From a checkpoint of a small mixture-of-experts model trained on Wikipedia.
Experts: 48 experts in each of 11 layers, 80 bilinear neurons an expert, 4 picks a token.
Below are experts of layer 7 (counted from 0) of a mixture-of-experts language model. Rows are named router (the router's row for the expert), gate (a neuron's input weights, with its number), up (a neuron's input weights, with its number) and show model dimensions 0-63. Each number is 200 + 20 x the weight over its row's rms, rounded and kept within 0 to 999.
After each expert's rows: a language model's description of what the expert responds to. This comes from a sample of Wikipedia text that the model never trained on.

# expert 35
router,213,200,228,184,213,198,230,196,182,230,214,206,192,196,185,182,152,187,180,198,186,214,209,180,225,218,196,229,201,180,220,190,202,189,231,177,222,188,196,218,160,200,182,228,207,221,214,238,175,206,191,186,178,195,209,220,196,164,215,199,206,170,186,209
gate1,198,195,227,178,192,203,163,195,183,182,177,176,196,214,202,171,206,206,141,196,187,151,232,216,233,235,185,192,205,208,192,202,190,225,196,203,174,171,207,237,204,184,210,213,198,232,164,215,204,190,222,210,218,173,196,225,213,217,191,186,185,227,213,182
up1,191,168,170,234,193,186,160,222,222,168,175,229,174,213,185,197,217,213,188,193,210,209,204,173,199,199,165,145,183,196,235,193,180,155,159,186,197,188,218,224,199,209,210,163,232,216,216,221,186,221,207,196,215,189,194,217,178,206,185,174,182,178,209,203
Description: Infobox field dashes. Line-initial dashes and markup before infobox fields and headings, such as - Website:, - Class:, ===, Personal, Preceded, Career.

# expert 46
router,209,193,228,191,213,235,200,208,172,218,217,181,164,185,195,151,194,194,197,181,209,213,194,167,216,209,193,189,185,192,219,191,197,178,210,181,197,193,213,208,195,181,199,206,227,226,191,231,166,206,226,172,175,190,218,198,191,182,187,209,235,161,162,235
gate0,184,211,251,193,196,216,207,187,212,255,187,224,212,218,199,141,194,205,182,216,199,212,183,206,202,221,182,226,200,202,225,210,170,187,203,198,228,183,224,180,205,190,231,226,191,193,215,199,199,188,191,209,194,174,202,204,194,195,209,193,215,185,190,198
up0,216,170,185,218,231,192,197,186,197,180,210,227,200,183,175,230,220,178,197,190,171,184,219,199,224,234,221,196,211,214,205,176,205,207,214,232,226,229,177,178,186,207,151,216,166,188,233,226,204,193,212,218,182,177,208,196,174,181,194,230,236,195,204,227
Description: Conjunctions and clause links. Conjunctions, comparatives and clause-linking punctuation, e.g. when, where, while, as, than, but, commas and full stops.

# expert 47
router,213,203,209,199,225,218,227,219,190,222,241,180,182,183,164,162,178,172,201,184,192,208,213,175,220,203,183,224,173,184,201,190,193,202,237,180,220,199,192,194,174,194,189,198,203,208,218,200,205,240,206,168,171,182,218,221,192,191,171,208,238,157,196,214
gate0,236,218,216,193,183,176,181,233,188,214,174,188,220,220,190,135,209,185,195,189,189,174,176,210,219,187,191,204,217,204,221,208,212,241,188,195,195,208,193,175,186,197,233,189,249,170,192,200,236,220,199,197,192,219,179,216,170,207,199,192,164,224,223,192
up0,215,197,189,162,189,171,229,182,198,212,208,198,200,199,224,168,212,217,221,213,153,181,207,206,221,189,215,172,218,200,193,194,195,197,178,205,182,153,193,167,214,222,200,201,199,196,187,211,234,215,185,224,175,201,239,181,209,209,200,182,219,199,241,220
Description: Career and role nouns. Nouns ending phrases in biographies, naming roles, fields and institutions, such as politician, minister of education, international relations, season, career.

# expert 27
router,212,203,206,182,236,198,238,217,173,216,245,175,189,169,189,200,188,195,199,192,189,216,237,204,227,217,157,212,194,209,212,169,148,180,213,168,203,197,212,198,190,170,163,227,203,181,223,223,170,205,213,188,180,194,212,220,188,197,192,181,227,196,186,208
gate0,158,185,213,191,206,182,230,207,182,201,202,193,212,190,235,191,198,225,153,217,196,220,163,200,226,192,202,216,233,197,240,224,216,173,190,170,169,228,207,200,185,200,203,206,192,211,233,203,168,197,199,181,165,229,228,209,189,172,223,189,223,229,211,178
up0,203,193,219,188,207,189,188,163,211,192,208,208,186,224,213,201,173,159,204,179,226,207,156,189,221,215,184,215,189,170,187,206,171,194,205,197,205,211,185,209,188,214,185,199,218,176,173,166,213,168,190,202,220,184,216,212,200,222,217,145,198,212,197,256
Description: Name and title closers. Closing quotes and parentheses after song or term titles, and the it, called, renamed that follow, as in "Pyromaniac" is, stylized.

# expert 1
router,201,185,218,152,219,209,222,216,201,206,231,197,205,189,173,181,173,198,174,167,195,206,208,171,213,216,199,213,186,209,218,180,189,177,197,197,214,197,234,192,211,179,189,236,218,220,233,218,208,237,219,118,189,212,204,198,193,190,208,212,217,189,180,212
gate0,194,234,233,184,226,246,221,167,194,190,189,205,192,216,194,223,216,184,179,177,189,177,209,221,187,233,200,187,166,208,206,219,174,194,225,224,182,186,206,195,189,203,185,209,189,192,197,210,210,191,243,189,190,173,220,203,208,202,209,244,215,184,185,177
up0,242,173,211,208,174,213,222,199,204,196,202,164,197,225,202,188,234,208,216,207,205,196,220,195,196,201,209,192,200,184,204,207,212,236,198,195,215,222,207,211,213,261,201,175,191,176,221,207,184,197,189,174,199,218,188,170,191,207,202,184,225,205,203,210
Description: Digits in quantities. Single digits inside multi-digit numbers in populations, coordinates, heights, years and percentages, such as 3,78-7, 1.9-1 m, 198-1.

# expert 3
router,215,199,212,152,213,215,193,206,200,213,233,161,204,202,214,171,187,185,180,197,168,203,192,188,240,189,186,212,152,184,188,141,192,187,199,175,205,169,208,214,201,190,198,202,207,198,223,214,215,225,228,158,193,183,201,216,165,162,195,207,215,172,175,200
gate0,217,208,211,207,186,230,201,245,225,229,217,187,176,203,218,187,188,213,228,191,209,224,199,198,223,195,171,234,215,191,215,211,196,206,184,236,212,200,178,199,176,239,212,197,218,207,223,190,175,211,217,197,180,210,212,163,209,217,228,226,205,194,201,225
up0,228,175,214,193,171,213,209,204,163,188,200,198,221,171,197,185,227,203,180,215,190,209,191,176,228,238,227,207,173,178,188,208,208,180,230,215,196,212,219,188,235,207,171,229,212,143,213,201,231,215,191,186,189,190,221,199,218,234,186,201,225,197,219,171
Description: Infobox values, table cells. Value tokens after field labels in infoboxes and tables, such as website domains, digits in statistics, and species abbreviations like ph, 6, E.

# expert 7
router,209,176,233,204,227,219,224,195,191,218,223,216,190,185,162,164,183,212,183,190,173,213,211,180,220,210,196,208,175,197,223,182,177,169,194,187,221,206,207,242,209,170,171,201,210,229,208,213,168,226,225,202,186,191,223,200,191,176,194,212,245,190,206,221
gate0,175,210,210,220,184,178,206,179,196,224,191,197,183,178,254,188,196,231,203,205,194,211,158,190,252,185,167,191,233,180,195,171,173,210,206,152,182,223,198,201,199,239,227,244,223,187,152,186,188,192,197,172,183,202,181,198,210,162,176,211,200,190,188,142
up0,164,173,200,191,224,174,171,218,206,216,215,184,184,195,209,241,212,225,235,204,194,227,207,230,203,200,218,199,207,171,187,180,141,194,210,186,225,208,196,199,205,212,239,209,231,175,221,157,229,185,199,192,191,189,205,213,203,230,162,221,150,151,185,207
Description: Narrative function words. Prepositions, verbs and punctuation in running prose and descriptive table cells, such as of, against, featuring, defeated, often before the or his.

# expert 4
router,221,185,196,187,201,226,230,205,181,213,220,176,189,161,169,173,203,193,186,182,174,214,232,198,219,213,210,233,163,186,220,165,179,186,205,202,196,159,211,185,176,193,197,208,234,209,226,217,175,199,206,196,187,205,222,234,179,178,163,197,238,189,209,230
gate1,208,180,204,183,197,164,178,189,200,193,162,224,194,180,180,258,219,189,196,178,201,187,161,214,202,228,193,179,172,207,219,229,171,216,218,190,210,175,179,204,192,206,214,221,199,189,199,204,229,190,245,224,211,198,169,191,204,210,230,212,133,186,215,190
up1,227,197,203,183,201,224,220,182,205,209,215,245,210,225,220,191,191,208,193,187,177,239,186,194,166,222,210,216,238,198,191,230,243,212,180,212,202,190,223,232,181,222,197,189,189,177,198,174,225,219,165,194,194,204,215,195,206,226,209,156,202,180,206,206
Description: Prepositions. Prepositions opening a phrase after a verb or noun, especially in, of, on, at, during, under, from, as in served in, listed on.

# expert 2
router,235,174,207,174,221,222,193,207,196,204,250,198,194,185,190,161,162,193,184,178,182,232,235,195,197,225,196,203,183,189,226,199,169,204,204,197,226,178,229,205,191,179,174,220,219,195,233,209,177,222,221,182,185,192,182,204,164,173,200,210,199,179,191,205
gate0,166,199,199,184,221,192,167,241,211,220,177,221,222,198,218,195,186,233,219,203,193,199,198,194,180,214,192,208,217,216,191,215,173,212,236,179,191,196,183,187,191,193,189,223,196,178,223,205,219,193,237,206,199,202,201,190,204,226,180,196,192,183,209,205
up0,224,197,217,208,178,202,233,203,205,155,170,176,176,213,231,206,181,196,212,219,178,229,214,199,191,216,181,188,223,169,189,204,210,170,182,200,200,215,203,215,182,169,215,189,217,215,191,203,190,188,209,206,175,198,200,202,183,200,202,180,179,203,180,177
Description: Digits in years and dates. Digit tokens inside numbers, mostly years and birth or release dates, plus table figures, such as 19'9'0, 2'0'11, 1'6' March.

# expert 31
router,240,194,215,163,222,216,211,209,182,210,230,201,186,210,181,157,176,195,186,197,176,211,255,176,214,185,188,219,181,191,240,171,169,174,220,160,209,184,223,205,203,160,169,201,221,200,214,224,184,226,241,197,188,185,224,207,179,166,189,202,210,202,212,211
gate0,220,207,174,211,199,199,154,180,200,188,198,183,189,198,217,209,180,187,235,218,208,203,228,185,198,193,171,212,153,191,134,233,213,176,219,165,181,195,202,228,198,154,228,196,185,167,179,224,161,170,243,197,185,196,227,204,185,209,218,211,167,200,216,228
up0,192,239,183,179,197,192,193,223,199,185,210,176,224,184,186,209,198,243,201,203,215,212,215,167,221,228,214,218,186,191,147,211,212,174,221,196,223,188,188,186,189,178,208,191,154,165,219,215,174,222,212,203,193,253,203,205,237,200,213,192,185,210,210,248
Description: Table row starters. First tokens of table cells and list lines, chiefly country codes before athlete names (GER, USA, AUS) and first names like David.

# expert 17
router,222,179,225,187,209,232,231,201,192,221,229,185,170,171,196,170,190,206,178,203,186,221,224,163,204,211,187,215,193,178,213,177,180,188,218,199,236,175,202,212,180,199,177,216,193,223,213,217,194,216,208,193,205,193,240,207,185,190,190,220,214,196,166,225
gate0,197,232,206,217,217,204,191,196,203,195,164,243,183,185,218,211,212,208,217,198,213,201,195,230,195,185,204,244,203,210,218,197,203,202,186,219,217,178,205,191,229,183,191,164,207,199,210,192,176,192,211,200,180,158,196,179,194,201,211,219,157,208,233,194
up0,187,186,181,197,195,211,188,192,222,197,176,191,207,212,194,174,178,157,179,173,220,200,154,174,188,160,188,226,199,162,199,214,217,202,180,209,186,175,201,206,215,200,170,207,196,194,208,170,203,203,209,198,214,207,237,200,224,190,223,245,212,155,182,190
Description: Clause-linking conjunctions. Commas and and/but joining clauses in narrative prose, plus following subject pronouns such as they, he, who, she.

# expert 37
router,202,183,214,196,208,207,219,197,195,223,200,183,180,193,211,188,175,182,167,162,203,214,212,203,206,204,212,210,164,200,199,165,173,191,215,185,208,176,211,228,200,200,193,237,198,195,217,198,195,200,218,153,187,178,219,194,162,157,171,203,199,205,178,216
gate0,189,197,230,197,199,201,198,185,218,201,205,200,172,207,192,177,184,206,207,225,206,180,220,220,237,191,160,209,206,196,217,213,194,215,207,200,212,182,174,210,161,215,197,237,192,203,202,195,188,188,242,222,189,183,201,188,177,241,171,169,207,208,206,183
up0,170,231,188,207,195,177,211,196,215,202,193,198,219,207,190,197,184,214,200,224,206,210,173,183,174,193,212,211,200,201,229,221,213,202,203,199,187,193,187,182,189,222,198,213,214,220,203,229,172,200,181,213,226,204,191,237,212,200,216,176,254,219,215,229
Description: Scores and table headers. Digits in match scores and election or astronomy tables, plus column headers like Score, Votes, %, FW, MF.

# expert 32
router,216,189,226,195,202,203,228,228,159,219,238,204,193,191,195,169,173,191,194,191,203,228,215,174,232,227,184,220,192,200,215,186,181,201,223,166,229,184,208,196,206,197,198,224,213,214,238,204,197,197,224,168,175,209,213,210,214,179,202,203,208,196,198,218
gate0,187,197,189,211,199,216,210,189,179,227,197,212,226,218,173,214,218,203,220,188,178,207,197,221,219,214,199,167,182,182,170,207,194,183,192,179,218,169,207,212,170,220,221,168,199,197,204,215,207,182,236,211,210,197,181,174,192,182,198,218,199,196,205,227
up0,180,229,213,189,191,203,227,184,186,199,214,188,231,199,211,207,174,181,173,177,192,188,212,209,163,167,215,193,195,216,182,187,189,202,212,163,161,180,164,203,210,185,208,197,202,180,179,223,200,180,189,204,223,183,201,218,173,176,211,215,198,211,218,205
Description: Years and past participles. Last digits of years and numbers, and past-tense verbs of release or events, such as 196-9, 202-3, released, published, born.

# expert 40
router,210,177,222,201,212,192,230,210,202,244,216,176,204,186,181,159,154,170,177,190,192,211,220,192,230,200,192,229,180,186,229,155,195,194,232,188,201,173,221,213,173,191,189,222,225,207,196,229,187,202,199,181,168,180,195,227,187,166,187,181,196,172,176,211
gate1,211,216,164,174,211,187,183,201,210,166,216,190,204,216,203,211,192,178,210,204,209,193,210,205,207,183,186,211,226,188,190,184,203,213,195,221,208,187,187,172,213,205,155,211,219,198,174,209,189,191,222,209,185,205,218,216,197,205,205,193,176,206,217,185
up1,198,238,232,219,190,207,212,197,192,193,185,199,195,191,182,185,178,211,202,221,167,196,193,213,191,225,219,184,217,204,191,206,208,186,214,178,201,191,220,184,199,200,190,178,200,211,213,174,207,212,204,204,213,192,228,201,219,220,194,202,201,180,211,193
Description: Table and list markup. Table pipes, header dividers, heading equals signs, bullets, dashes and colons in tables, lists and infobox fields, such as |, ==, •, -.

# expert 15
router,229,186,205,192,199,218,207,224,187,223,200,168,182,192,187,186,195,149,183,175,181,195,205,180,207,240,186,221,169,188,221,174,179,199,214,209,201,164,202,205,163,214,182,229,223,228,211,227,188,193,218,161,182,177,214,225,165,201,186,194,189,180,183,224
gate0,186,210,173,186,192,225,213,177,188,172,223,206,196,185,191,190,166,204,197,195,234,216,190,197,165,198,224,215,189,191,171,187,220,184,208,200,218,186,191,212,217,186,207,214,196,170,173,194,210,203,214,200,194,213,169,206,208,193,196,174,202,200,157,249
up0,222,188,185,195,164,185,178,201,187,192,192,203,200,209,200,203,198,198,143,227,200,239,210,176,201,164,209,201,180,199,182,194,164,202,194,201,213,230,189,177,213,216,229,215,181,216,213,156,184,186,188,181,200,209,249,159,197,175,212,193,188,182,179,168
Description: Sports results tables. Cells and pipes in sports schedules and results tables, holding venues, events, places and teams, such as Arena, Long jump, finished, medalist.